Experts of a small language model.
Experts: 128 experts in each of 13 layers, 96 SwiGLU neurons an expert, 2 picks a token.
Training: a variant of Adam for the experts, 244M tokens, 7432 steps.
Below are experts of layer 4 (counted from 0) of a mixture-of-experts language model. Rows are named router (the router's row for the expert), gate (a neuron's input weights, with its number), up (a neuron's input weights, with its number) and show model dimensions 0-95. Each number is 128 + 24 x the weight over its row's rms, rounded and kept within 0 to 255. Numbers have three digits each.
Before each expert's rows: a language model's description of what the expert responds to; "comes after" lists some tokens at least twice as common just before its tokens as in all text. This comes from a sample of Wikipedia text that the model never trained on. Tokens count by the router's weight.

# expert 16
Description: The article "the"/"The" after prepositions or at sentence start, as in near the end, to the public, during the season.
comes after: " of", " in", " to", ".", " on", " and"
router:110105094145072144143131173112128140093133123153129158108138139121147173183130100151111152097168086150164143161134123113174129159122159146122171120120122133137152144169110129108161163150106098121123112110151122147100142132160166097142139123124092135186099136103130111124112155134149125124
gate0:133169186097088112111153107167092107147136115128142158152146135123116139151119071108141122147074077063125150108162115147079172121149125143126146124137127110091146107154133101107150152127157141114133112111136131133138146109131107163097143125110137134105130157152130127129138170148121093136
up0:176146127094098149111114153110127057149146162167126150123093112125121159170148118154142139155154085081165127119106143137134120142169123094114143135087105102083121097137145124119139121117131130152134139130120137104139139181128165096134141117107141125172088165095111145145148141134146111129
gate1:150114077161169081120120157137123182107107116127132094125137131154165197105139143138102136132142089161142108120124124098127133117137085129148115128120119184122170167124118091144164120117133098142108126123158098109119127092138130165130094139130090121172160107100138142123095112135120131114
up1:132104128143087102131073098155092122131095134109110145129126116118095092112071155118125107174090117159142115116094131141130108122128139123139130132123114119098161153113120153120128101132105068113137133154206135090121132150119125153098148115139130127098147125075140119093137128078123142100
gate2:134076111151134155130111101156123125079116157132145153112143122135094086117096164116101135126146096118104135121164137085103122142121119149130127100109118175145063161129129097115154148127121145148131171151175120131105133131100102160119148125157090137129145090143106144077148097149123089121
up2:082077135150152146149135136181124102079143136144145120116144118128130112115099160139073144154120145150094117141166119113122119145115132119158130104117087161129093144132111141110166130180134146138104143169116200141135130145140135137125122145131164145129123116115083121065121099142140099129
gate3:142158130101129095124165113153117097133135108170140143144131146096144137112104125113102107125055132086132137151117106134064143109140133128131128131126121071146148118159152084132162136116142140079137124108124154150135118120105144108120108118072113097082133140124149100137157175137122117179
up3:145157110097114138108153100143136075153128129127135125133100155115128093138111097119122135183066126086132142146119117133088153126100147120125126134126122063144108088136147069118180128117151117081146129111135163163146125133132115139155106105084111113133127133129119099140152168120129092157
gate4:185137100138107113106137107115117111151101149104074142139138101112072133150165103166106141099169123160152125108089130126157116149130122105091102134135138143113131142135157126132187113127090143113083130117207098156129160132140127117145138140129096111161135106109101120125121127108139146128
up4:135154105096116123127114123159156159195108131127123139122133127108126140169146129144090104120113112142117097116156139150172148126175131133155148147144165191111143114171135173115107147102104091110106106146157182136106144117156124126145130139128168107107142145107096157139100111082124146114
gate5:114110100067123137132137141148176095150141135141097166145144170095127103183135124123094095141113114143110146153109134104133110154093158174096094108113146121149150148199124103078166148118120138129170152107144164142118118139105137151140146128118139135131099129126124156146118154115143116105
up5:133153154178137117115120098119093170111132124134166101117129085155136148089098130139131137108158163135147098097155099168132153118144103108156143140157120133122085117067137142153097127158127105125097094160111077090139145128144125123103127149160085136109155111123126104112155095147110130153
gate6:180091115125087148119142117120146099108148095113125146134106138139132143115113113104122114140094135143151094129136124123128123119123186130142128132120137063147138109100183128079128138129151129120136135164046138127111111126175132142128125096128145169160153121071140096124140156158132110154
up6:166088143161116162134128123157159122140127142123106145145119150143098135121110127134076085137120189140124142085103144140187091133158139150168150132118166137147139099155149175083120094160100095160136118123114165097149139125129125140135131154151166130103158163123128130134134157126123151136
gate7:118078168092123111112130137152164121155149140145111131121114156158129132146129129136093129104116127104151150132105118180148167118132084165116151144111156159130151138123158131170161187129125127162105126102123091120095114123093151127189114144160090106113164113139145109158132167108109139124
up7:114166148186158147133118107114151140108147111144139109150127063137144108129147115126155165147173139118107104140128128111133156115130151122150131130144101129154105161133082084111132103126107132134158163108131130137160176138094091129095152133086163142138097112107082159131112068143129131141
gate8:106161146156102117103148142173162130117130119134169133127117124104204131108137099131133115150102121148149115132118108152137144103131106145127130133133118152154185145087183130143150151161088108083108086121107172095106133112117151121099117135080145116152152165129160152092129130124136125124
up8:101150094126131111105144132186147141144145108120169153156116133095189141120149090124112112113081123156130122130099122150125147133164105159127120128131153171164184116148171136122143141130109110094116110103109158115117132109131158148111130153116143082103142169127135151105091121085127117083
gate9:165159123147116103144146126127178131128163112097140115118133121118128158177131070137129159127144110141140111140113096151128173118126136135100117124145094129170092125089157049130131143112112112116117124084124078118122140108076148099103138127075135156162156129127110121158138137148125139136
up9:092103159167156133132131171105105152112139100129160119129110098132171079053116169127152109123093141116094112099162125147131080120113123132147113129147136140142138135120150167121085086153128113121143128159110142117134132121176142112140136117134125143094115127183131102090130127092108114154
gate10:118118163107124143138113103120114082120138156090137140105097168122137086098126112127138160150100189136163158119123109095116059149106156105164102115150158100126142124144126101104137129155128176130115142137167131121104124137170151115119151135142114126137094145168133070124148150129108134159
up10:115126203130116145136132106152115144124146121122153166142105098096102111144119122112139127156129126086121124107186122132114128113109112120167137132142130144129175144140148084121159137164098173109145091180124174133129124128124153128105149137139123159144080132128124122079148111121097133194
gate11:126112131161108149127116103080120084135159152116154143127108139124098108168078091147099122108127087118094120149137151134112124117146186136123116138136080128143102138129101082077139112095130135149123137121133064142115134139090130110141114106128160163158117118160122092125151167109117153159
up11:101129153149137133148126141145106173130142114100146089132121149143143084120169124109118121148119135109119124131102114117159130118116050166150115144131124135114152169135143123172137113183145118131159113164127183109138137113145133145126149156141055102089094124130098141144102130102126104090
gate12:112113100096103108144127140086149103109117115101137138138099150151140129108132128135140132130108115109149148163153121083087110134107147134120123133128103070093133110114147114134236120152125110112123175148146151141151126142072103109147131088122140168142125142114107135156118170112136121124
up12:130137100127134113135119171089102130130094132091145138137104100144169125109116138154132146151117129112136112156144145083098098145093104075110110128096079092081110103093098122106180117130131105137128162167172139125144152132076094115169118105143142148136111120108107153137114131098142132114
gate13:147137125121141135129135077134117149084100130146096158124138129076145186177144120112103099133104069150141106089122112139133144114167119145113119129125164134119146120167178118152129148110118148116101087107158110133131095114148103162123123099165118123141121134154176091147133161166128140119
up13:103164123123135113119148074111139164122074134162107167126128121118169198175136115145127122135099093147159120146130122146161152128142113129116107125117169140097175120153146151148152166090134130088088104106162113139108146124116103129137116111139135106138140132113166129166121123156133144171
gate14:175124101106122115083125137149072141153124136126120185124172158157111158152106146131145092062142122078121140126131120113157108137134147130135134119113131099117125113175131101144142128107136146135123131094166145170129143110091093161125117125107161135098143123087130135161132181102117123106
up14:141177097166147126133151149101123151133122092125147098119130124121148160101132112125113120141137119127121143124095116131095143112219126071121120126119131114163088113076121113098077151132119110094099115131100096135115109133128126122071152116118138147149156141135123127102135127184162112145
gate15:131161115164114084112129160085151146157092121154133120121094144155131145117143111129101113114105112107151117131084132119102114114128142098099121136106148129140153123044120110136144137150124095119102123140076113187156111105084140077170117126137153127168121124106094136159146105128126132145
up15:125143131163180168160113170137148176106127121104137103143135108117138102108124137095106163137136107145116144096144130131171130102106116130127085132164104141128133134114100153091087096165100179107120136128107148128122146135118129104120099157092132152154145126175095175105135091126095120092
gate16:122111128127139146145128129127154107111153114143094144126133145113109125163145116118101117153153111115137148111129136107137091118153140154125182108120095089182135143135140114052169162146097141183116145103089163116118127113113128138153131156127167148162105155112109136120139181184127142097
up16:120137145117101125137155155128132060140207107115109119135103164119171111126151100112117110134096109142092122129157122158090090130125155156130143134116117108194144136144155116114110123125128117116089110116122135151121092121172149113136112095098122122136170144131146084140129168129139149169
gate17:142132086130119155133148154146160082101169112126150122130124165109111153114114118111113112116096153141088138145159127116071118132158162121140109131141111071189157138118143145111099129138153159106099099147104175157147082146119152136126109127149165138130152140123180126097137105145106131111
up17:093148150134158080113090137113153140128113108114132133116148114162097119139106178133148141122158079129186092104128131138158150126117100142122124122131153163104135140100091119144169160128075145165127196135128113116130137148114111092146115116119120133151100113119059136153134113110135137142
gate18:116143161134105127091135163125160094118165095167128124156108120130111128122123089144104115079135157115172136104133119126133133138116115168143164139093110116159135116103143145106119096174131148157143172130107147116127117093130156086160114107120104122181126096102121161126124192153161151118
up18:108118122158165150160080118150106172134079146093145115130157119132172104092116146126137175165136160130099114144147113117133101111126135089130062141169155144122127141119101103143112133112094107107125133126134104103143123154108108125120108132140134134103127134159162133122149053092104116152
gate19:159148094146139103144111130083133173129133136146131140130092116105181169140115082143172116142089085162147094125150110139123119128119159098135137139147120085105147096098160150102135142094116072112091107126132117177098147137102111148112141110135136150140133153092140136134133157167142131148
up19:108106125143130110124092151081139168106124151140104119124140096168111117132124130125129164120187124108183120099103148137159118112106086135126151144132116089110088122123105127130101107101121121181160203117177130112136125145116118144133119096118121109119117093137087145147142114126145144077
gate20:188157075116125126138138133146102091112134117086144167141116149109131101122119168122137088143134095133109131101127122097133119130113148121155099127146184127135187161135126119109146113158105117086124095147141153199144122126169125154115120152115156111132119093137139133125119124064121118130
up20:149106117129153139147114127154113077110150135109127146124101113096118101096130141120124096113192102103135131120109121119170127137124118125167139123134161127157183160156118124127185085165143110126116112164130124152103136132157173140122086187127098119152107109168143124100123110085125137109
gate21:169153134113082119139096162154136105121152140120098155133120124081162115102086093125167155108128121108149132139144121112125152121089090139136086148125124071116134099104142084125167116157118146125129139138185111137128139147079149111159102122133088103103132123134115144085142158110100142108
up21:160193100095100130139124152158100130126132106137112168144114114109144123141105124130123104128138149115101112116191113112137120127102097081111133125112129112151110107091144172129173147127154084120101110183202085141116130126091119143139151148110138123129129119115099160106145145147142128122

# expert 26
Description: The word the after prepositions or verbs in prose, and pipe separators between table cells; also South, Middle, Great.
comes after: " of", " in", " on", " at", " to", " by"
router:118100098115105085141124166116134168123092156152145137147160145115117131177125142102114121156166149132152131147132116095156114193132167147133177124156127099131126164134088111118127125157087068157123113122133115146116122157161117114105105133111106107156124100088173131120119101126159131121
gate6:170122131156118135130152107157084138111141152089113123136078102121132170132104073104120133110136084116122124092130099123124083089159159112117106128124151144111152166186127121181162145129117109136118109113152128092130080144109115150153145135156139154129097101124120091144118120146092124143
up6:175155132119077143120160167141118101099107124103091153131123074135119150128087127149168139159111105108144131150115146141113119137146129143111142149163138139108139131119118132162104150129136158145140114127131129134110066128104146118173146109158157167111098101124133065082146141116150171160
gate7:119126128133134142164127169154137105076108100118143170135130118120161130160114122099175160121179097133119101140135127142142141143116118122087118139156149159142125119147126143134124165122108155086109167123120168169156087144126136124096118104105100197126112152143109088112156081115101136122
up7:130110095115155090149130164126075097123118147113111086118115119119145134134079134142120092165118137139136141115148149077146145142123090097113157103126160138133104110144124145134162088127114153102121127128150170125126140139142145153099131088157099139112145173152172182122139146153132105187
gate8:128164133138124099135175145142144121115135115111128173192170138101118174110112160068117150160153159120127123141096107119084102109077124125114156138148090116136112095154151121118100168102126152104110119127155147133152102112095122120124129118119097161095102125135161105134154153151125105138
up8:134111129104135122128088129117112148167125145128079132154111120126098149134140121147134140135161151158130152116153180154155138108187165127116131129110128119130094129086086111169109138120103144140118117186131143063134144171152122134147119141159142155118144089089094131108138073118111108113
gate9:137107140112117112179090149129136111113112118115094157144140150168111147079089164131117139128159144123167136132139113132162101149129195114149135105123151135122120122148113140093149170112110145136131124121103118118093059130166123126091137107121125162158127161153153116141169147139081164114
up9:171139117115133123092161086120109057114141161111156127127120158128112137116154149141097120090117116141110138090128122125095165097111101113100125176142148122170106131114151130128109109165126164134115132144136131139161129135129124157203112173118118128078103120097147107127151162118138142159
gate10:105131091151100157143114119104113150112138107132144178142151119107200177112116130110107157116164106122117153156108105099149085092109163113143121153157127125155146099128111111116124158136142110111129101138105147122096098156145135091125098096079140116130131180147131153145154168127128159138
up10:122123100144178131096132142181171108140108156130137110154125166140096112140124102117133138091087122149126146121134105160130127107175095106085100142136134171094154149156114103112110116113131122134110102127137132121150194132170153129169113178178100127134106137150116133093128111115141142133
gate11:089103147117102127158112140135149113098120119160156171085147171127138137151168111104110149092133126185130147100081114127149105132110088158131161113155142169152103138114126111116107118158125104149137150084140153133155130165138143134117104104095126102125125112201139096158121130110124125111
up11:098133124159111107124124123149173084173139152120068168139141129109144165096138132145122104097132086109113124140088153159124114150130129118140156127103118125130137128110105140171127155084123101118125128150150142106100129123133138117178096135098127122126168156120053161123092100129093127101
gate12:137111094145108119147108126133116104067156120124150128126160116100167128146125141140151117126140118116142113146132087116140097097156107151161113138123150159151122142149101195138161180129116098167126128139134104092137111144115155150098137128126109138132194179093141140122179174127125116126
up12:144100125112137115145157144117105153086120166103124116109123092106142128126114155132147133107146120162109136110088144136131134143150096153160112130115128078160134129160106127114110187120132122138155142113142121101132132128135131187091120124109152139118177186068103175133155180141145102152
gate13:130128126137118131128134145088104080126130128141130149092109133093124164153108144149106088095123104112112116149169156156157112154120093109101122075140119136123131168119146115133180125119116186079104116115140154152119164154141132087121083124134136143175176138134143109143152129086100139125
up13:095125132094128120110102135138130121109149103168164100090112111143131159165105136105152104102128104107105100131124112155155133130153094096078108121183109126086129160119138132130162153126138129115082156136090113108149105099101087133131145114122154116141148099085160127186165152150135115135
gate14:128138179142096087104101116165088126109135109102121124148166113095090088115091148170097140145107151151134097121128134127113092094099149128113122143104135149128131098098149095093133129151132176159136137129143087118113097116115111121151104111132073138119126148118184129094166149123135102131
up14:133125093128083131136160108116111113118106181135134147114107095167142150125129124075119125094161136080142166117176148107127147139124164143092120096143129107099155162161176119126142122159129167109105147141118153171135147123090112127152139159118156121119127113171101088124125162130134116098
gate15:107101120121105114132127165100133110123080122058139150166125129115157179116115170132129133102138131127120114195115130121157116104145161080128117162113142063157143120149117150104138125137146111130126137120162118097096128148116141094164115135108103107116153111136125145160135157078111135153
up15:157116115098126111118128165140108149150102152060155146102142150109129150104112126128147122133127149111118066108087125093115105131186126131128114147098121147127151111139149155131108125099097117130104092145138156130107082140128147166109115113123114125119191097151181129150093140158149141158
gate16:095129150137115147178150139125172115114104129129124143117122198134115148109174125140110131148173083115122117169149114135126098138093139091093152102155130158120121134105088126160111143157107141106144113094122109109144102117144152148142133122099073118144076110116126132107159135087121166102
up16:146124136155125104148142123193092117082095154119130106132137109133125132123115101137117140097140134135145136085117107073116121136171106115158100142167111144099127095119146127148111169121108157137083115098094120113139112118115147105147165136195160154108139126085165101113122124178123131138
gate17:108150130135132120168155133120090133153143149145153169131134142093165138132110123149125144113162107154149104107091140083138118106181115146081076126150133188140156153114138149139158139100100122107167122161159102092115163131136152088138110137132078121115115117131100121134148167148139133150
up17:109127133124141134164135146135117102122105126126137128129126096089130089121084207108138174138110145138098112134108175097144088131142130140072118119096126113172122156138097157147125099149117132104119116119127090158111144103101105091136111144130131170111190144165139154114116138164138126131
gate18:103140110159129157148129145134096123127141111148164139126148160145146113174081110134155094144115111151127136115134095197111122113190157104158116146133155108167130159128123182147187129166110098155134125114117154103136113120121149152143132111100090161120121129118123136139151157131079120133
up18:090158116124128119117156143125101143126161129127173140116136166116124079151064124134147102148151108160143158114115094195092127134165133119128089107147147120136113152160129162137180139143165143140112102146134156109121102140137145178140153105117127133070147133139132107116136142149092148130
gate19:151125154135125108129116168140114108125148123166158155128151159137138144120064150135107120152156103150163132107152124118130130121083196118158126117133109167075147143145107144103174122119126111164141167111129116093098112093100077144141124101144072130124124129097130133143162126145108134114
up19:159155126111130083122122108095099124133146107106147179156146139109140129095124114122110145128149134175129108125167107124158142092059133128142109119122106118075123136082132143136118130136108134149097133125115086064103150106140090119140098123110119132167137125138110105078151159139129089163
gate20:110164149134095147150131132151123088125130106136109148115118164096118153124101125103152100134176109131116147088163080155124110115156142116090166129146152107154107127119095121110129120128100172097113157100131117154111059128128140154115125077090103139148118092165163142134148146155112119143
up20:201110135157140135105150116131154145094132113158142103130150132099145094099104138108128155138146159171138138099123142085152136123093095202135130095132078123153127107101162143132152122153124089140122129159136138111156154119113143112110118154110122089150145178141150120152115100142150144119
gate21:125107119193082129156065165133124153132161135153170163118109096087150166108130110124110154077136126131120127149132127139119129116139178132131097189106111133123116146139093138115119127130096108127152112132148130127134137113134195112160128106140133169137113123109109088093128117155148137123
up21:115124097147175137098104137153150152174138106083137142126149152121110121118123109138109155143171119087115117088121156072121107140094135110137152117093135136133108126126091145127078132120109110104111101107128127149099146104119115142185098136153101110170110077150097129102112108089161145122
gate22:083113134079104133159119137106114096111102139117141167167103108143162144138113128160132120169144123141147074140186093124104110074113157129114123150151116144143154161095117156135118165119143115128114115130116143091141104121127162089147150104119116182136146138129163131127169110134122174136
up22:129133133127122097130146118137121141147089123148100121170125141118128152112104134123126172146139140113150086114143112123116146145124094136073132150163089161100126130136130140119158158093108158105144080087156162096096119119113163087135100112122142185109121140101146129128112127052133105090
gate23:142169104159151178169108161135131164112102124095111064125140123095129127163115144154145130137143119138128126110142127119185147113112138149131159129141089124139127127092122157112124158133103151165125119137115091115076149100099127090129117141151125127126147163174190099120114172125135124127
up23:147119113161157130137120170124169125144103121136149126127127158143149100151155169133149105143135134094171156111117132101121144115119109159160151113080139081097110135099121132167134089150149114143130126110139091117121138124117090140174107115140101158090160149170170123120124137090164110186
gate24:112098105127110108123095151128152179130112155144113105139176123051143146088149142121110149121135117158129100157136120124131141112160132155084166141131143119103115157113112157113129150114131144102120115134136114129110087138126167143154158128097093067125138149140114163097107169123149167162
up24:169127124106090146108160162129095147110146127149152112132121129075097169157165127126118158116097127138120108142123115149097144150099164129099065155095120150154155155158124151107151160069150152114130106119142129113144114117115122161109109115154153122128128134092159127097109157111120135183
gate25:110105083131128124162124143183121081131142083103108132141131160106166157083147143159156122142178131101140153162126140139140141131113157115111117145160108129148122146161121147123133097149134157126059126114175136104133132121117163120109096059130122119101119108165123158145137135144133136146
up25:126100070111121095132143135144126113113118131151100111126091159151130145146178110151179124149094117154143151123114115144133125127165142118083145119145117137136150123071118092130128096143116138129088163085156116138143145117072107155120105113147113065146102101095086137132138098130144118150
gate26:134136101111093136132113152159092065122133108125106160146150122151152201101109174158116104094116132116118164142171103148148101141099121140137127141124122137130084117163125146107141110128129118124134128154155147120131146176118119078084129111128151141132072137076138128135106145134108116100
up26:147138137116160113120126114153143098151135087097133154122163162114148105116111139117107112158143108147107112102143130141139110107091093154126126127159183166145090135120124170164170170097128101132142129143109126081093122149103125117125122166140127167164160137130076155119074133104113119100
gate27:123122114143105124119120152152136160120170084075162147111121148119146134124076112113119116124135102092147122116155124098116127126119116124176096141130110099127153091113156135106148150149112146129176144162141137147154145170104131128187175115093101092157113132114131098106174135164164131151
up27:128149089137149115126138146179149159129147149120126141123091159134083089124127109168152131124103113116126099139142124129109145143093132145122133106147122086158123158136145131110132109142152104105118146081165154186132120133126134137093082111074128155085151149111186133155147136119071117129

# expert 63
Description: Pipe separators between cells in Wikipedia tables, especially after names or text entries, plus table divider rows.
comes after: " ", " 0", " —", ")", " 1", " 2"
router:095102107121115129132104143114115134123107138167134140122207123142095153095131142111110165152131155169165107155153105131176122183130182153136161146166111153122114154145118148110114152149100088165099155102144139140094123131164134113149109113104115130155134135096116128128138134095101132122
gate5:111109117129125150103159117162122110133109146144095107145115125092143174128125124125130186165165106146143118155169109125152107114127132125115173127137114152085104173191125132124134083105138095131165114143108137117108174148127093131120160142104119074170115150141149125154138107112138089137
up5:166128113150132110139145152149160119155115098076070141152101151125113174111126114119095131140098132148095150178146101129147121123168139156109164112132103172171124156109105157147147107142121130115103119155141140162096139136087145144123116147128156168123139167125134138153129107101086092155
gate6:103125110149123146140123163076095124129121103122101106143098142129149114127110179119143123152095116142157090140212126161135120097158130119146101128142114177103135117161089148140122181109110092141111126129075113119128154129121137089110135084121138131100134135138148096148108136144121089111
up6:154134119122140125127076142151130106128105152118120134182136154159110075094154116117153146153115150148138113160125107111155168142151092122175152092107143101141157125102113164161138111132147103151128164129136126147110096132166154134115110149154117083151114115116103117155089146066113109147
gate7:134076138107105151123118097099117143134138148138160171099143121113120136150100139105129122149066116147170163132141133162148114105100168161118128122180068184133118092175108118131119173124125160147138136099144112135130133112110095108154134150128114156090121123110126128157110105147131135097
up7:149164131166194116107122104114141184135109113109154083094171120081120145103114130139116130126138123158069093135142111125122139136127168132122116115187133123155110104145149122116138122112102146132109109125096138124157099109113138137095113174142139159076142144134110100147102117146106095146
gate8:127141121149159161117123126095143142088126114114146177141153103148168106132107149104129118139154119166154091135158092114202154112117125152175124147121157148132143095124119099162129169148127166141110135102112110151086151152136117115135115123142111172140166096151105114166113097117135140162
up8:129102105143125101135135136143153095119144136141103162117090122068132152140155126163158122108118110099131138116119150132082089098117143122117124105132126163089155162124175138108132116159102101111129074184118150115129149137100161117114155164105106105155123145099154110086131113171113137093
gate9:141129138137122143155114161120126103104123129175161157107143115131122170131106146151157118132120112107138124123087110094133123132185116077064117141128129126134109089121094136107104169115120149134134112112112149156164134093109150111111129097098126151080054096121142119139136176151117132106
up9:104127160127104111145141179101095132130121137149100136156106117143105144119163126120125121152185132122131106124087137164090138127160122134133112118118086116149091142139152156105140137103140134146122151129148107164178142134094114094117160103140117191084132156094110108090156147084116143094
gate10:113116165122103124148139120143106160116136143100150151071137154141145160106082146104155118105112127133163094096132143137122128127135140107169060146113102101137145107165085105099078141115086155135180172123132135154122095121145172119121100107099128136099116114123108135145140145142143149140
up10:073136124146131122150115130139100103142115127131137106079116114136134095137122108112157127161075111169150114112070129174129146104129118151122130136159166154096160097081147133190131101129125162136111112143094118127116116125126149144128156084142148074140130167128128154141112114111088104139
gate11:138071100127112122134114148129148135133143156095109132149145167126133141140115102145130117093120108100173169171113124139145135144143175118127108119089146154103149102178123120148145174102132172120108146107134138110132127101112169149108193112155149124101098117126152089116163089145147151142
up11:120139160112104146129105140131098131091120151113098119114139171143152101114134080130162175151121128179128088114205098098138139137108109107118120102136130109152114094101137114116140102155112115129088129097117113165120131126114093117134086143129109128158170162141157132131136118080111137081
gate12:120147132116136157140138129132111109106125132127138183118141177094123144170132133122124144108184108136112212124153136102132142165142097143135114112169114104132129117106082091142127143127162167122162104115140170151152125147138099140115091107089147110134112148153146130102164147141141114175
up12:114143118111121119100099142110141127183123112084116134150139143099122102140124094146075121111120103088136112177155128122133150149116154111115116190134136150140151170125143164109126142139123117129129158125184079114090157088112127122147129157147117120142110097107099158156143166083123134162
gate13:155144105137152162146143163130121142116145122114107134124106158118136169133119110153159090122159099153170116087136109074175124126118104085109147141132148103136159122154121146165137124118130168087092121148107086126127116126132134129155111116151097144132122142132187098129174140137176099169
up13:096166161087168091169120113106119141099142114139121109096119163132141164129168100163117152095107127099086131145112098114118143124105115136143166102133168107184145148170133120123094123137147172124167150133144142130145123118100111148105090120132141143130110098140108107179137123151145158151
gate14:102118129151142180140094172137119152104133149095100132108147076140133124104088113123116148086116132139134122140134171147179101116151108135099109114189106175098124121120111116101119123133096096123107131145105124087150141148119115130125114140141146180163121149129095103103128078170116124119
up14:118118124160108095105132174130133104122118144112126162082113134108122140084100099125093101078112127085118165144150113145079109109103077142116128122130127144135138090140160139094134180138094129131092130120115173066130128168137150128141109144146118154146154161105142127127128166119149139147
gate15:178113114135143130135112152131133130111128129136110118136128134111156158121106148166147167142143093124123099123115099086164129114141133137148100164133118132190113125145124108131147127096121102112075129111163080128120158101167127088139143175150084191149129100113117121155128111089094149164
up15:134113174105108086145132134128120175098132120124114136127176106134122119153118154136146141136197134144159158131135173123149147178131146148121099108113090142163098143159122161089125121117153109126107156105142107132111124119137094159096112146137124152079105102116123108185107167150118121105
gate16:156147114157152145128139130118130102143131131113139149138144170138135114144134143123072125111155133133153168121156101123133152109142095132116159120085111146139105131083114124098158108140134170141131127114168152116177095113102138110110127115109087117187053126134125155120140175131145177166
up16:120161115132163138078158114136116122140127094096117156082130149159125140128136144137108114126069128116132157126133121140082168091142129135083131148127145161131114158121173142110117162105107141153158131102096116119146112143137125118154127150112123102118103168153082111070131165111099113181
gate17:126138114147075154179086141134135088078140115129126156133133128108135163135124096138104144105169097110146143130111118121115110111147119154124115137151142129144145119151109124128125142126082109113079120128187121104125113126118153109063119092132105153180164140169149140157153129122175134158
up17:098109131163117114110117168124152133116089121153116136120128170116115124093137136099100128161084134145106131134173130123128152149123097145119118140126119077135126090126108111114113150122128122122188087123083134136176069154113155111139091106085143111110062174128129142117144122108124152130
gate18:077147114182106147146111125120143153146130108153169148147106144123138123112126113132117102071118126133103130127177101146106040141139151082105118146121138119074128141139133144127152141119129187130132138149155131153103151147118119101142130112106112128126103138137106117151135146159108133192
up18:122147135145162112151139111093164155118091140120146164081146159102128114108131141124088151150132127176127075160120123103184111141131148134110137144147144108110114109128090125128131095086098107129140157129104178159132135124170138156155155100128140105160111180118172122154121101109130132146
gate19:100140115107129143164116149090158110087106111148129157128153147122147158134125144128130153170125115175100075136153150117127161124124134105158102124170138075131114083136072100125091132112110127112159130142122115138175132127170126142092138088115139150087094151111146106132151125119152153158
up19:166132147154115130120148170113139119131153110131133105136097062162140100127110117145124085079129147112116148092115128114144115132160134101073106138111089159153118144148165137102138135141151184133122106114130100133118155161119154109124113166110130186115111069134158144116121144144109152145
gate20:138130089157141164145145168109147101070165120114187141149118136110162162130171130114099104099137120125140123165117103103172111117123129102127168151107137105139146112126098116123148167135114104120126103136126101147125108157136166115164160170142084171161133133116126097120152107136143158103
up20:155185115162197106119108145129164118119130139140098136141114138133135124150150117131117110112154109124117083097099146133122148106113130132132112123173133122162160122138100153188119100109129174151110152142115132161157100135104106136100081146154146131090144112140137130105131059148111106098
gate21:109157157111119109154152117120088101159133124146144161125120112121150163112120165119170123154093112131094078170145116114137127116101161123105122170100098148090126162124117138142130160146123134144172130128120154078102157093148131152127115138094150151154163150101106168138150163127179124140
up21:179112158095079130164129120139086155147141136138102178099147131119149158102121150140136135129106125167132119160121130116119092125133148142138117149153118166144109113131095124165141185143115112123138135142150144120108137137138126182150095185145150190153171178129134125127154131126119105140
gate22:092108122101097133146127096152130163166129118107148117130139124145131174171146087175133134101103109119172122140077134156117072114098132137141128151143105155155139157108141113167154129165110139139128128129150084097078157110118109168136089106139141093131141143150098136129097143128156142134
up22:145113114171144132146086116113135153115139129126158092121108134152150118166096141139157101123123145125147096107118146164164109139119172132175129124128163126132104121151100147125120148116081122109145127142178146131142119102147120144080137122156167101147152120141141107163125107194082145068
gate23:077131094146129148117108182168135107113137145098149189137138110141123129117133107107109134125174120153166143136078117104124102114122130150137150139142153198142135137139175081117139150138111101116115093135109167113119146141179155132174143106117132124135113132132135111118153145091123154160
up23:118138159124133084127104147131110149165149160086143115065109071124096128137113154140148107096160118085162137107110171136115118110137092188121105151127115125142122120159128149125065122163122156142108140138124141087136135128136126104120129125154125191123100109118143091107136136141136114144
gate24:091142135091050143153093138121157144092132137146113145129119147132096132180153118086143112131129096137123080146123139139139151122172095118172128119151148127119122125110115113111101151143145161145175125104101138127146103126178159117147167121140115111115127144088114083121144125154099167109
up24:097145112119142161137134137082117154162125114103137138094127119139131138129158118143056165124083137166120129151086140154097171134160148134118107112109152102168128104155118108160107131088138094126144117121117127118091111091096105167153097127110116117118121166131128122164135110080114137172
gate25:153112115138131096140124150123159132132117144137115145114169137109109110133158127097139107113128148122144143119111138142187081161101148124159155111146146128138148154116109173103117159153118099117112106150080144100146084140106184123139137168182124147165117120133166158167108116154100176138
up25:124166119101130163107129145091082159128154121103133172139147155148159156110156088133131174130138104108118153138150128098140167118095137118093106157131102120129133094155157096184130180125136175103128143118180120119119152134093139127150164117123101086134118142142139102118155132120098126120
gate26:106104143114100123126149135103156149120113131123125139090134149150114152099162156144172131116126103142143050175135138147130157097175126137186124123149138155132122123145134149142106134133083110107132134132144139148170136093163151111117140101133134152104103166113106082126122176156087163125
up26:109129132105109091102192125165122170128111131136139122101082132161122130088115134120216122111119129110097114142156165119128103143124065145136176093112120157111130150119145117104127131141124143107141111118126104161148150144105147097137125106123116121140105127139136146109118154165076153152